{"n_layer": 11, "d_model": 192, "n_experts": 6, "experts_per_token": 1, "d_expert": 416, "d_shared_expert": 0, "activation": "swiglu", "moe_layers": [0, 1, 2, 3, 4, 5, 6, 7, 8, 9, 10], "router_score": "sigmoid", "normalize_top_k": false, "routed_scale": 1.0, "balance_loss": 0.0113, "balance_bias": false, "scale_expert_input": true, "init_std_router": 0.00778, "lr_router": 0.00089, "vocab_size": 32000, "norm": "rmsnorm", "norm_eps": 1e-06, "tie_embeddings": false, "optimizer": "soap_variant", "lr": 0.00317, "beta1": 0.95, "beta2": 0.95, "grad_clip": 2.0, "batch_tokens": [32768, 65536, 98304], "seq_len": 256, "train_tokens": 360100000, "steps": 5809, "dataset": "wikipedia_en"}
Below are experts of layer 7 (counted from 0) of a mixture-of-experts language model. Rows are named router (the router's row for the expert), down (a neuron's output weights, with its number) and show model dimensions 0-191. Each number is 500 + 40 x the weight over its row's rms, rounded and kept within 0 to 999. Numbers have three digits each.
Before each expert's rows: "comes before" lists some tokens at least twice as common just after its tokens as in all text; "raises" lists some tokens whose logits its average output raises strongly, later layers aside. This comes from a sample of Wikipedia text that the model never trained on. Tokens count by the router's weight.

# expert 4
comes before: " the", " a", " his", " to", " an", " as"
raises: " the", " ", " a", " an"
router:544496479502478440521500495468446475505460507461448547510513465561433496490491503564499429484536411470500498513510448532502501475456505549462514553482528511384556446475470553523525563506443561480543492519466503498536516574513427599522485506619532509471588468532489490490448456538486515498493472492543520434503518565563411485489487511559534490483554459558472503553461467483584502544398461500464498515536404518481512416505518455426513478442515480525522475477491554483508521516460457553450539558499466490513445529482491531478454476500562489503507565481557434490486528470507517540
down9:502480506528433547518562491480507503471473516434543528505499458495569484544464526500519566432477510501457539501517609510514493539472516485522488449490567550495555573557512468535542505410477482490498464520493539518457573492459490439476502518542457431458491534395524547470540466549482519574459495546455464492480421500421486504508564548458503451498509499496555472452426463502530449464538502402423552490490492447482496558523492569483494451525480508495509509525514446478531518456465505444454441465494459507510417472533575436538442457570474464486525510530510514546591539508483508564
down10:506494521487463547521475521492503537552526485543408489491427579557542496544513491551455536507482585503471520487504517477502649579452461498582466503510445534427510405520501351468514528550475469482516486491478507518489445561464490494583556516527482455496418493563510485569491506506510502477425536489444501489457452480531435478515448474474531490496531484539470491509478460475500517447544500465499457489510496416483510496495483528422547562553515438563505541513493519592529499449533461485453456540463539513451523518461436535495543515444488426488499486503483508482456510485485529494
down11:486465521465499530506561510556550543468484519489593503519508431526467530518506426546473528480571441496515524578509502444535468577495541420481438500555499456474494545559476499494456512448472495540519579454546449514501514543494395540499392464499534481511479488522471463475499541530520469533424545480521535417532493492493535509550555571443524509525539524447466560566472511397467573501436507443520494478483549479516537552477441462517482515520525491485480589515544482440446523505475506489484395570476498529493561520492462562459525465458478429468517533519464481456509479505513491523
down12:501520482531551497593404483551521553530527479444472451561516543445558537499554546447457461506503530487488458533458505523439506488511510431499485450441533438430504527504488507557397466525500518440512530485555422508488493539542497461546436487480611562452449556493417570467501457488523520491507557510461597485582575533474527547529441492516453501503503454499476485497464483480540476508529434511460466459544448455582534514501501510518485480445505545522513508523418526513466407514522539541508532541526508511456494449572521503466483465522527545480516502471510515541532502530454571519
down13:520571465505539505462475475514505491482534502508526504491513486485560426461524392445489471510508468462501433444542535571430496527528515504440459435494516459449622505433552503501468484462477479510544501471493467470550542497440491479547510494473565462567579527572480533471519502511511458469444483564541397470557503516498515485521489491594475484448469507505517517531546485486541432502532578517478455502523525499466489494497457442440517479462466516428566463512483478487422488436551486507595505429486570606506513463483452466493562523550443516500500521509567541530519483544535513475
down14:473451440566469523504495494502462448471462545484455465497471449464484533517542562456469529427467456513488421556435456535461510484431488552427491499549450547534460459542490544452473484470472558475548544569522428437528408447548531527450433564554479514483462418548476459508527497523485517435482471528513466526514541554496470563511413506474544528494503549428511509466583499484509539482432502481500565499532483532535510554518483477531536451491438544565513482513471468472464526572532534553483417424507501436456505528498480448501553537538480460534502597469504507513529513512504506529
down15:516491450542482545536504451548462564509517490590541593475526527584498566462584496434579522512487484511456497483506455548409523488463492521509524451500462512518453583509478487482565502428505459412517451417528500510480483521495567490511493458505484423543489519523454509519561478493527450520462415526466495474528533499424521528387519506493372437493487472442513464514481467513531563499498496525484492516506482507543488475490396529465576534473482544551510543493469526516555480436489459487547515557487440556571494436491493490514535472483461505492443529526513505522513510545545501457
down16:528465523476592517523547554422511493531523506540439537503503497552499455469563515529449532477560597490447519501442520520568427512456516538569414577464405460482521563497514471518529499512494562519537477536512487469490498509500498519536479556460531495466513419456534533445533477561485500498453516487501557487468460535514415473451436454484544469525453522524555459472535500476492513556412547477512506468500533458522486444473494465471500456579505504520502479564475540471577464599553489538519514510437471501525576457547453433524543470496553470462461493434523459462490488465552529552
down17:514515444494472441477500510492537514550459486503447501546598618482548562501603598488545495469417511507512473492514452484457508487494528481482492542479542532519505496543494480442489417468417502494552515505554504481436549478550456507510480482526447491559484470573465487418511522480505484494481505432429494539423489519475546505522471573524535483481542515443444546522517520529511435511464515507546555539565477521541541469533514464536443483546500543497496529572511466508462525472457480431597576403446525501518514550482528557511568492578495521519513537508499551518463531494456520552
down18:583571494421547512538488478437477510471508522500453504496568502519417490453416466515419503579532491466450506499526492480491519430457424523411465546512539505507501497552493527577492487513541514491512564542471469478536522482468444532547488465573606486512535444472520560477482497516483569447503505485548498473486514543519573483471453502523535458508495461530473490468534466526483505538518570596503533408424475449528482495483504476511504461465499493467520509477529408518566473427573524477471458474547518486430409542555392502490479516541485494484483494490483456502549512504552547494
down19:558427424506529434503467453443547486499514497559502495526517535475514537498502475529550498475510451493470495488528466484446479585443456558487477463550585543568489496452504553530457547437528561463549521580543486530593516429471482470517510530490589391500527454489603513466434519476493466488504539479475546494395501480504541437498471511449514538575471465491476566480558495533512525556416451556476543490516502482466480558486469524420520433485497503519541501513528476494459458458481528517480461497488474465482478465439525511558425536501517498531510524460439527525542465475447444500
down20:448499503499544473515498503546467538497512532508515479431466483518530454463490497447510391473469561499486463525542524462563465519506496452510566498547546431457429537442577453452536470514510530558519494500508561464525478501491431560540501478498508500484524500542534450448526559552491566523561452508479451449551524556489458537561495486485544438597461431527506531624580475473481536488503500426461545540478518495517486531568495530488547473475513532473589521530554498471532520497479535443445562520565478558404449425499525502483527536525549512481451526437498490508459520499541522459
down21:494458558519497496476487578496566496561491552574474498603476513540470442489491533512495498512462551429454513451566546429455503547533391643522450508492464476480513515516477544478543491543513483517523509480503500527528495528534573562544468507503532540509531522495481535502513583500427529553512528459487535511591527478487526486567486461438511509481467402532482537505539470464451545497540507480515429531540508508498618491455545569481461437498481534472500439562478501528466439516466504528497515515407491560479499529522506521531523456479521455546471534547487485499463472438549439491
down22:499514539495475572474521443526522477506502605498536450504563447441505523437561510479465500525430511456521495524435459494573486443478489497462559541488491459511445478471523552469510491554523494472480502471553533491491549504500546451535456442507489539461496495456583508542454472586472443482485489496478505560562481578545532538521526526523479538541448463557563495494407486442509546545493528533527467528537540527479563503463489524495476451572488552491560519460514504401485513445520490457587490591470493537506459446503622518461453511484403467467521536479434511473457492540504508489
down23:500554484501457498545530499512426572427467482535442462480500473493546488429544445480541459527413578465579473533490451463513553410503504472476474566450514484557520408520553486519510456496532453553503549493528499486577442470512542502470434508448516523508532539491484553503484585453454469483539514482531520524532538520481503484531481556505558487551497495494547491499476406427487459485553477558458471484591497510509519480493472448574476536517464466483530422461497546517486552518544473546526495539419473418469527468446488507460552519531498458548463506469450494458455549527417450535
down24:512515487546461447494439523515534456481453528538499535526505532487481512456451517518513427490509516459565503430511501599468474471504559513492455471536511497476472457457500511584538540561452471488516497525466532474495500520536480473523561507427582560425516463496561472555505505506498515544449559537434531522506489433487574557466461514458467418452408457502515547459489485500517516442480526489550411525502495442473581504483478453540472479491471555507534484492526439422544514484492551518544431532561399430517495461535531449552565522473500547522555473559504517485418518476434470475
down25:496501597533578577512514484485539541480498475536531563441426542487447534547575497515506555492494553492600486476485523498471481454467466494461525491414412454511448467505532546485485475532524524530517599522557490520507460477465503531519451524462546590476484519497474499444507461509532546404562418493499512552514534588488484413485480509497545449525470541483469442500509494453498496494437521474459537468571482505530478505539530519476573526521531468469551533470539517410497566509500519536473484481471485478523506526493488449443448531542496538558465577484548479418517500601512479509
down26:473517523555479548505520529426445476486514560489584496528504508476575559507476527412522554471539470536484480480473513557523469460546528425467501434463435539499521561500516507482492526564494535525441536582517512544502496460504474535575545459492443560579476539540543547491500469430482522515423520501453575479405462523542532467603494499489448506486453512429507456508434531531481521511486558480490530477540583475497510491477527480537476477489503504459484512521491576498472510483510498510480509484435527581543493465509526538406454495450468474451476462550462495390454499422491523435
down27:437457502544492526471470583577552448514461503560526528484530535491510464526538405458560515492458547521508508479467567528509495550451495538411495473513534515501554538457530489486527429497578462438455559501537513524487466474584495559501468546533513455529549554512549514505470489558459485441457452556479454523443446461427507539478559418481464470496547496502475461547458495460508547466433490485550466527457454539520417453472487522515428522495505548492556472473487465537449505534552551573468495514471547511519502537493484523490571484513568545570408532499491544508497469526463587519
down28:524479547543519466505517461415487467494499497609542470508503465461508473517500609496589478505518525498549493493486519501552516514563484533461576495506481476542493540509467510462425494492531487503578537460475465476477509459468490515511536553508475601483593511569498450387457469520543558500577435464538502517569484415545492452468488505446434538544499500530493591459499471465463506502544448513466503472533537510520502496395467538572570555473507504523557484467543457463528524451514473463453529490506491486522464511520488535585560509435519449476505506495533506461517500527543470590
down29:558494505464457486490499577493484440474561551484463554546462522527500485492500421507486511368464450544447558523481467509457508456516540522460525466526553502523479497416426520508562451570433529434522460492488473519517508422474516522516530509480480561477464505472522522462565421604512489570493468527439540556517556460491483507546509488476524489460462475514525529589466494476493494504484459476467517506419410513577496483519464497480478448475431461458561441535518511572541480541451525542433533422524484487508500467468493528473507515450475457569541487579552495468501557482522541497
down30:514509427524470463483460448505509511529531543519554519562474586416483487464476418488516383462498504546476497541461504533440548504507517467451577548548536540561444496524548473491485564544538489538450427470482512504487538551492463547467520437529495535477455455531574505453519529496485585568436492452517524493475492472510506465485526518531498451464511509537513595490502482472563464464517492481532527550519506488495573440476484508534463530483518492449429461545534542467521531479517476481513528522557420451477428480501470466380503496584473435541411519481480500536449505555507557521

# expert 2
comes before: " |", ";", ")", " (", " /", "/"
raises: " ", ",", " |", " (", "\n", ";"
router:463526476489526473530586528503505514454444515492502464493519468484437467486495623524494496509561488525463488527485499494532476461432541533514467483495432474491461498480476462498492484505519480426537497526524478528551468502491451449504496490512524493491524491486489563403516438475488508516451506550502491486615553531515509466528600504509385513507561510527533487487464595505480487522451494456447532651501462485538431478464531431436519459512540554500479458502474466461549537530546461432547472497507470500508489596520475517521472516464558532464544517468520475515447526547644516476
down9:541490447469505472513437493559521502478509447460558469554438490436513489518503475477462548479475416448471497475496540521502481490505543549475527488389514546544562452490456509561529545484498513554403540503398503494510499565589511555478515571450425493509534466586550510486531528442518472469480483595473494465514533534453528497489434514488536545566475515484465449481498548523520560447503517511536448448498438455421537478472504477483501537488489526476491522478578499509469438447472547445510533469575506517481569552559430446446515477517488550487487499457481452488504515443483450431
down10:490498434485487497561507475509453484527496460464498484476501466588479470441536498497398471570536423513510481528432551431486514503506503454490482427474507505544444488543567478417561492512498460524442451518486588558465440500473509407494551497457537463483559502487433521444530461471479480555608524542522517468564482534483514491516498564448520481503449483518480499474530546531447526476482524450512415512468568518530515490432476479448541554462438470435518454513439461468463414503447440561510473443513477551486451526468528490490451495500434484499489514542489572459522440498535462511
down11:547454521521462581496511494526430479524464490513482531469494480493508532507519389523496497509517471433459527457481443418497460535501577492523458503501509551554519526411474450564519474521535546471552483471502493542486509472536555521417558508485553561527489490521523537527461516523535447497533550502535455521476547577514525541439524543511561488534431461466564561507545463497613468479455497457503469482576536481462497466526477501513500462481462475533468439443457545480528561493402446512505499485471540525467611451487551516614551489526487460505466517549447506530487557430509510478
down12:478563591464592471471489453489514537475504568486525446482518487439540431482420526532469493460529531565509512454478534537574460507480482455536528525445514477499529521510484424502560496525522491434562531455532523503524499469535505484478380470428496459491491530604501497491537526526491512462457460506515528517516510541466561535469537504603423456586517504506476446523427529537473559476467426475502473475514497547494463533482470493428504493434469602499503553555559432455545525450505560553510503508468484419523512517477523513540489452555487455442457506516474548526535518464486492526
down13:522450592520538545443493526499496485525446545490497544520537575493514548554535441479544528437531506469516522480525458508454473503428536519486496490501564452435529455525539447487518454465447531531433505582514512447420566405537521495488489542552546501450476455452527445480480474484453495506569492468509507497542522536520556482470561468493478496513488491484494490408477501494425549521554472445462511516459543436481575492452580499523531456590485481528540505526449516492552504492454454499457583536503500437562456514514459507478445583520476443541559579462482508516457475535429456515
down14:598510436550479476551569500431573497424468498524490527549528532495522408499456487541454405497523607484465470454513459444469523484477466554464488483490524505511511489481523556470511504492531442545541481484525494455542501549479470568509490490482486501444521475618517443561442438565513453534526548503508546524513433499557503494501462438495483565480517452460540475513485495529503447409492488473450530525466519506581416498507484433498476458443468528514540436524505470478524517495508487466552501554509500489578427503521482569438405507515499532467509573517470483519492541529514469565
down15:501517402467565467538560474531563493445434559576465472428461493520532559512522441515507499442520514531467446454488469534413583541451470513559473494480438522451472511514486474547573500469484446533534517482491500533530550491456454445472539510484591514544516487540531543492541493446509451535451440497516511547469461421475502455500562519452500455487506490471479516500486558538523500476559490417530525482488421444522466517517430525529487532510523536394541534520521463442461391441576508421483590514457511481466448462533534524477504494524508472504479492530496529506560472490518504494
down16:503553488469543500471560534484438533531539511535507433526510559502510461572475566552413551527511527514519531456512506449554578517494534491521473470515561472493494522423555482466494501542459524489461471465489537439450440536566544491449506479510479573517560621472540539439420517536488487519539482539448470495435540504512458413450495564479555475485443485523537485537464505466466600564517556498433498525490488565532569491528479497473444571511451547510563457513428484525509459441479479589488522474539500509514475506480494449567486460480523503449538504588496486481480504518531502527
down17:496507458562465476518488402472472415493526526485420486491469528479474440465464446472496446586505514534505474479453495528524523428441549495591491414505515521487503495507553471506556542423571429569509503428409519482457382433501469480486425443501572472509467501569522491447466455464565513487502479509439524485473441494518528465516468514462549466495495498550465521480438462483479512524513594482489524451521479482496506471487537544515509570428478548529446469531430516510503524482489503523559543526555546519515526545472479525542547479547465446408476487499498503445467518532479521473
down18:502507511512505490525498522521463508483554502538566507548465461484510492561393452437436442472497538536520519540483474554446493512464463477475508482562427530501516542473499472440511506526482517448446426541530456461516513564488531595468518481478440496547542465476580543505546469479491473490520432467576558458479475526582522468514475484517555467497487512460584469489465480449530555431489531605484501513523488516468496436524434556534521584468507480479519505457559533435562564469505427543476459559483501525552539535431506468507537575561465507475481475448517501594551518504549501494
down19:469454495535506427506525550541521443492507457561508521527525522480452483530454504468550420475557469490459510457526479507566560487563526445543492481566437474555478520481509579513603448489503564545539518487570552513575531489547459497504506513530464480499432539525517435508533449446513547466518578426576505425443493522539518518507501481416415434518501568516456465485483442539436544492560517470451506530544515451500560469546448540474506512523476545535508496513495499466575479551498483489469528547558519495446466464461475550569449478446529499502468524505460478461513510522589503454
down20:546525517492563484506564496480486474469505452575490482520454453511524515480415525462457515501498423544446417527519574489526486515503502491534463434557505505538469442488463549560540376539521515515456480508471403480576519481447550509481505483488501460540519510461456490454548492476577583460476507439501449483456462489479463528528488516515510448541536495529544500516540525432584486546467453483553492461497478544547479453516458545420501487450522490487507511469422499486484549508512525545459533463535514485517551461605521529519547493513547548467449453473471535588497482407599502490
down21:513494502429518506467489511492496536507578506492467496513439574548511513545484533517479500485468552496479431497479527492496531511488539505520446511462473462507603489489540561499503562485397451509557515503533494462529563509540518459586476474447485530539488479528503542474502455560550427533447482540561456544469511549519492579522472566472535477391484527487568502425616458510528502489528521505471528466466470451474511522478479555440433523549510498550588563478510525516472499546443463465532534582462513502542520465486499465463416512420560452499397498482513497473511469516514573518
down22:520479492524456527522494476412432407537493433529538560525491484548503469536478535558511472529494560505549460494474434507487466514565529491463472476424545545468595434509483424549513433534468484395476492479482494469473413448513417513475489530554551550444571489482553447486445529544528553474535482533403464537461502525404449494461484485547505470496484507509493526543489590484560507525572477478479469523499440460548532534472583461461506500522458528512599485451504489460516508470542508534501557477552535485537516523520510446516526479502480491553505537463543542534453523514485525482
down23:447519531569528496500490554523536472574508521526469508526487538482439492556535586516521485452483433502488531566482480600430506503461535421547452466533507466507391524458547576511456581533464489534414496518587500531496534493520505528503446507489565556525487471550492513494529570528442549522448485521546469463520498540526514496571478528522495479515578528512457427525573494498539471494452547439524448470509491458527488458526534471492457514465538530456546503510559564492530447496550546482594416526461519534490417458525532484559499543473498429537505498488490513474441544487476451487
down24:481545468536489458550537523495542505454523460439429480532498500477501524472551518529507555449446495537577478459524492457566543465524438454483482480505463513448483521486466442551454492464596488491431496462629412541540508437516594560459468535553501513443460491452507413461467542516518489463433471457427482489491540482483442543510473429558512449453435500501493517518438478505510530432512514482560457544446476474559454410540494492492536534565442459494510494569498535498511535524521532512457476520523498522499535499467506552573476512494528448517476490474447472482432541525469483438
down25:511502483462461579493477436486509479482598487470472436571473480484484500508391552522527505545478524515531552429525540493593484527535438480433537550453485430486550466479485504499546503521528497474474518471558478499543476552539510560481536508413447510453511511575478447460489469441480545503506455528482475566546451518506499447557522501521502523546442475611443490506516520539462491555473552508497568515510472401456487424518501475488443516478512454503536530480415518585474505537491536509503515509481465492471620469486500464475499583562503462516501537469518553562503445520514527530
down26:537530522555440491512473491550493413469587467561494472473476513416528445543490623480519526459534476481499503500509440465480552543426523549512508494478530499530529538547488491542491524522503439580531492516467461491426557466543481515511452459502497519483458548547517571410536399532558497493473479523521597487441512497560481528488526475529505493559573489565545507470509520499553467485494516494509509531546489460506508485527553550446460485425528522530540466592406489515520500436434488429534531567510519531510499454502544505514540508497507529478452478511477402440555457482459541516
down27:545539532526524513536463479480483523424526563487523522524504523490472540520530452545506560559494566440488390487612450478528448510532472559525566534448483473469513530435532530474474494532538560526472515490529445551558454548508464544458482564505472552557514496422498483549487488507480517517531561577552579444525515525524423528515510548549495503501508574527519481515510516523589528458447488469470513498537601467506497454518396542483480497482555539485466448526466513517531478521518535451464518489521538458558497561532445501543553547489620496516473507527473430475486514531490451513
down28:506551457530514469457405496553416470523516546579508514531452513478440512498544633511574485510502523489474430419482522483431544523477527512454553486538466447488505530523486475462479550485466548440504510480488410493504478504523481524550466494514475516467421542522504517492519546510505571486493481544503482411539479433433495566465544557439503410514472517516509470519550491562513473520518441537558460438481515512551557470467466493518540504450526410508506526464597447487449482539495482495501493475462563507531533534504528464497511501585513473454581493510546458494541523467466447573
down29:458502493476564540551490467545509500490483462572440480469472475463516418474569442491518509451518398503531599521548486521484503506466459571447509483457540510452569489539522496465543561534544485529532559499528499528499498561510514494470489537465502503454548484501513487536547516496455519488521437517549422520602448460569444426474479515558468594436463473526510473507500452541459457485532442505503474477492468574556541499492596447532493565456498510463461478492464428484484498482459450437487502520536498533490506523472491490520484529552527455509428480654456515556504506482482480473
down30:468498515491468533434499523534454510497555443498472498518547548492438554535522608521509543504464469535532480492448539573484502538498533535518498537491537563419518529524504597517482572507469525515426483495522532463537530557494508578563455430577548500517521492545495458494512583523570557540555505504501536470529455466419525553407501464566519437502417528552496526474470474492486458515475445541482514552539469465568522456510495560523476580511491472466556477477477517435484519508484502523495532444557568530523591444465491582492539528499533455546468530542534486543518487492531447506

# expert 0
comes before: " of", ".", ",", " and", " in", "s"
raises: ",", ".", " ", " and", " in", ":"
router:462389452525497475505478518490482508452479519504500495498470488472463526479502541487488431507485481553496499441487486571487491450428578413551528413523406518463548491488481633510497476517485512497521539514520507502493508600529458582466464527572485472509548498447501484552499467473498489515482491421489573477497474615536388477461530539509445487466519430526507507489489568506492478494495415531460465587518483543504496468441533486464602502482529511519501520510500554509512472534476468539523537532474531483500525489552514505494558537487570491483569510518573439456466522519506587515
down9:545533470459459525523544537524448497583533540513579499529522513472480518515548550469497547476566420492479509493445480600487462596565581526454489505485575439447498420504475454512591450459507501532524445506507518523514440543476464541558450525463500496513480448486500477457522501525517530474481549425508549445495489468469499542414472450520460535455556463517527418439471496486509524507434464510585453471490535511490545448527496511545493537477503580538481442505441532522480453447531522479515466496495504506545469499476479555425485548513428529471468492478576439499520511468507589452
down10:469520499525476526512609557524508464497527574503583580555439564572523477586499531507510490522540490515551467521461514544568472508502551497490531588545529559523428463525454455485455549544459438479475525522492469463486491455480467437503487538556478532491464397545469507458449503472523511551514404482519522490513495563568517528537466524470512443461495628473523420477568424483525549498482552539460511499530484547482506493516521481440532550494554492503465501523502501468515516480510512502455436582500467531513535422482489473492532469535501572464535435479485506544565485470469470471
down11:596484457503520587555573484535500554506563491466463504533457523587563469515540507500526445503538501561505492520476551500584546482515550440545556525497503560448480439453458507518527495521478536498430540584470563500487494503483530426495517493526539532546569552500415437509492478517516467415473498543514444568477479435510448500568540533438471537499462507424517570537487464460444525466468525511449531530521523525548556548595553507460473562432484538525478529452475452483442496514497496505474475497502560496468500498485515481430421476446500521499478474476550524526548504485431486494
down12:490512579475527454493500483423571534526458477558476480508500540465506508460622446497541538561481512516525508534470539458507521439474512481510580465541520446483478532489460520497469538522522526499440473449525522515438467536495449475577556471530501516518444572467476501499471460441449470522544469502510446514486465492529473540515435539561499508519472465488507513455498516445496590471487446529471514488548540536392461507467519536527452502421518456518478548472435510468486422497497455536463533485466522513514420562474487539457557486493490485539383384520526491437413519549483435483
down13:584557521506456493477587494507519494448520520472518525491578483457524535532487589484543466439469515505524502519536495486490451454492479500463445542512422474511502459457541437509509453458467443487516445492457468546468550461467475516534540436438490538506554520496482560549500513445517510510567477469519499503571493461464503457480570504577399577520485453434548518416531560509526468522497515534414525431507479507415573474558525482465472457527520528550515456548558460487546500475551515514479545503495515473525426396439451469515528456584494481481484544489509520572484471484541534473
down14:531523508481563540507485523490494552527540441516550514427527514508521422587454559477500510544487500494544524439530520493438518489503601495531508505496492458503472548532485418499553482484467449522456496577466586528582510486550498464506530485483458476454471409538464518468524504567498444529540546546463532480524494590527461590467422443513489551494465525440507468485441538520564545531497479547542497510448544460520516553436516518531445469597515438513529513522460559459499560496475466436480529526487510540569455458582595496505451508536533496453528538506487544536534489471495492489
down15:495494482455507471564471540575461503496497502481449425516491496450570551475463486445506501424491546528483506507539487499476454561503513511533500462477539415558461492480510487487535539506516511486472488477470500510490486416483476506447520423431537485482502478535610472523454545489473581507480453486434508480612413459555481473558479542527475491530460566458456516539446412565482499474496513558462495523491435500515487553574500471573633504535505483514494518540479565476467450468474548471501582538496498524517542453499488495539452469542470479549481520485525573494491424460450427498
down16:524544569558493443524456487487446492510495484525456568544455468524503508503504460499547440546529542546541545546537477473499467495474495506564439579445480469486499561467450567520503489505549527483493478594492533467517439453516489493543559533499527570541474440524494502598513492457465528540539506449466535519510479444527516532550433532451494512575571495492503444485507512492553508490433573517532501516425536522508474443557543482525479489521485514584450501502524487458482487527401533468549468531463479483511580419532552487531589423503525509517453543402431459512449507457505531545
down17:475516539455474486518487505451491442524495465562493515481497557535430514507482485520506523509598579498422548478489524503515447495467538492469527471556527424515501458556479522455492576494467482576547460447451502500535563501501486515529592529449522547442570486485554532483462480506485437516483457474494496480529479488542454476549533461498503521512448528544599546493454484451562492436457546512536522505465478493527540472487528545473513440564486520530530507532599459571494448499563457493481393557570479510419548491555466496470506580541405522509535508532525554528562561496500542502
down18:488481460461585417459548503480514475468493524500439496451468545561500478544462439502502532561573477478467471532455465480440532523506462523572545508501585500525546445483525466419453506561517501567468564486532422495505436434485506487541515440535444486499577574511476467515493489532490496473464528465526522562467503529457577439452516535454476542427512517437550512518448534462462501417532563476445482506504461491484489513526515449522512476589532515535541544540527541538510511535397464469478489491475482584537488508464517476494483555436507454505515483559412513451541529522498536564
down19:517503541530536496549565542532526495552519496514453430507488511577580541525511596593568466494507526552537526524522463471457480485570498474464527559443535481440521505552422452522498515528503469513497485509493541559519476467466477510495534504579462554413478459485526491455537517477450562579573562471465543520608499562479481482520510516559574521487489541532498533596519442496494450455531535543520532533450538516469517548470455460432436460524527469513549528465587514513514454465484482527478466468520480512511450481517506474520408471570448501504524475496492519543520553550487573506
down20:523472488534519427472546491459538494512504536489500465516527455573504524535527502486468446490473518468559582501493472488515483431492532500452477564499472515526509536475468469506370493505487503571467481598470551504397485520474470606596441502474551511482472560493433445542458584481446541514489468494510503581515410460471495453482537504529474505497543446498502452472481556515494470460585518540472508514511513504476567546490564535544532557462521534512481496442499569456499477446559511460558458550517446560446450526531489512503446506541510485444469505519549502474443560535574513489
down21:459549522538473477475499468503450466517506497464428529538441495464547556484502421476492513519515554500525521523482520432438583514571525427490500550428436543502481502518508502460470421583492509514482514579433551548493480530567482471515467522549476440439432488604559484553506484491492487542505458503538466465487522479453526545479463481514552500457478491509557556497578518524501507453565478470589502436551468556542538559530555618460476491489475443547494531503448491524464539467517440494488452552453458484458524526591469462488493461471481507523501435499542572515489508488537458499
down22:559483552452493412403474528504496502435432495446491556495418539523426485527555491470500483515586482525437514479473491453525500497534462408483457504461501525472442561560482443493498470514498497523517507464394531440501531495513555540502438507430532494480428542442380505528468502512511422528469539491531541502532482483489483512475551556533535461520441525523523501502430496454443516442467485482509465467478462482542456469498538511491439448537491463536538499550472479493433479503526487508448503432428525396477459505426479510463545454459504487504545493542548525497520544541582478510
down23:521467489551449480481508472465398568556519452562525384451591530541485463561482443431448561447544466495470494474474514448537495527509507602487491503503488531532503498503508522521508505409447484451461520509483523544438494466508464497499458485466483544503413486416513493495531536536442484463529446454491439532455537535488442519500501513491474489523587506475497521531494522513511470413521503526525462550431484481536428473498558493432501608493510536553505541513533545474506457463444541534498481543410552501488461512462477562489471491427490474499512518552446551469552456480526447538
down24:504513538534413506476550471532453500523462484532444518511568524572508432508480511542534546428509423534456465508468556507448526515523508443560559478441460518523437475457539550480483503510494522536547491566532525455504497491518479469494462605477507540517486535524527478555532455550443571519481473509533528514540461539568576479547517506522480505626503476509446576514531468449517518505553426532579507488512518600442449459499552505575499538548475467485492427572558490493528503501450467545464548487521459519510502484510470519491556496501464550425532477486423441444529453483495501462
down25:446500559513537542465459541470471454518540518498425540561493470510523470518475518501549556536410513472513480466481504453455551552550482468514562521469467505482489507488528429533528509510448475455500470466548515483539507527537538461443587535454523438575509535518539483493515546558471483504531480483563495516585499481460484475529487578517542392542534515508533467517478488524527562553465501465551551427490490503536481515511428509534444456514483541477470438505415538510461399520492419512556514542530462458436477511475538547487517442591488457489495423374497472528480529550465519477
down26:510524531540472466482518537584556520503542497492490499491489463483493541472492615517529475515485443486533543460530492530447461530468577442485504505521468417515477485506490462514578449484515465534510472588522396510538451466552456492507484449512450515497428518545490453468474488534502534450477486487455556480486461527544581454459442542495571560426511475499509529590456524530526464489561514526411434449471491556484520475483425514525519481409510502536494503542541551479500482574506493484560429516482472404563492504460492457484530534475522534425590546467530471475462476453530527512
down27:521489514506507542518458508548446523455574495468499469473489489420520550524532478468531483486473554515513506524479509444510535516492541481466577447477496579492491484573484473542599517449473454501451539553463520498493535510468489528535481520509485551543508517488473528558507493458488502505513497562422577536571544474525459503489534523511448548415413507476456486492439503543473472472511463514521560573464475534480623467468539443432472546487581491495492439472499553544542508454495556479559466437522486525529591482545530550541437540547502486447564500528552475545583514574459447453
down28:531526465493487548413532538434458473497580477543512473555546504532596497485489600465502484539470502521544517411515510484535467514531540513546553487541549501484579568472469437471465570500571533504473557559526523524422517445579455443480481492572496522515470514508504524503517442473569474510563524480491518457532442449505459492528484509453467545502519461531459544485450481506492529500515578506442480505457545549548509496516425482502500547539496466542497475532473484451554379442532540521451541504466421480454467515432533414558492520505562503521555482492459459517462476457494495501
down29:466511524430570494475523513500494525503622471456527582527422496545533497587482518533521523515474444475468552491468589560510545561483456453490515461503497516562499514452531534550464467472513527441548448481468457482432519494517547485516506505426527511512472531510454477533473494510503482504502550553500530470478463545576495546566498450464431365506477427513550485450489505499530517505350513443535503451483505503567463571517568565446561484511409535519573492486482525503496531514531567508551536461514479504525496565464498536489490521510456531483520537474513514472530483502503529495
down30:546560403537541509503475472434504565509538510512505486521511497499406461465508568521443502556539448433530494447539490523523558506597545503528563503526453508540512538525537463502453484535545499508477494551499551457507502493480517518561505508495524519509499541449470464469540521520486493461597526449545497460555544412558627552502448443461571452546493461438418456447521501534553543515488589496361516479515515490523512542510403502505501509452457498556491522521574507506535493440478509456480532463484482474507448509558505493490497523486534509507500475516539455539511530453545477525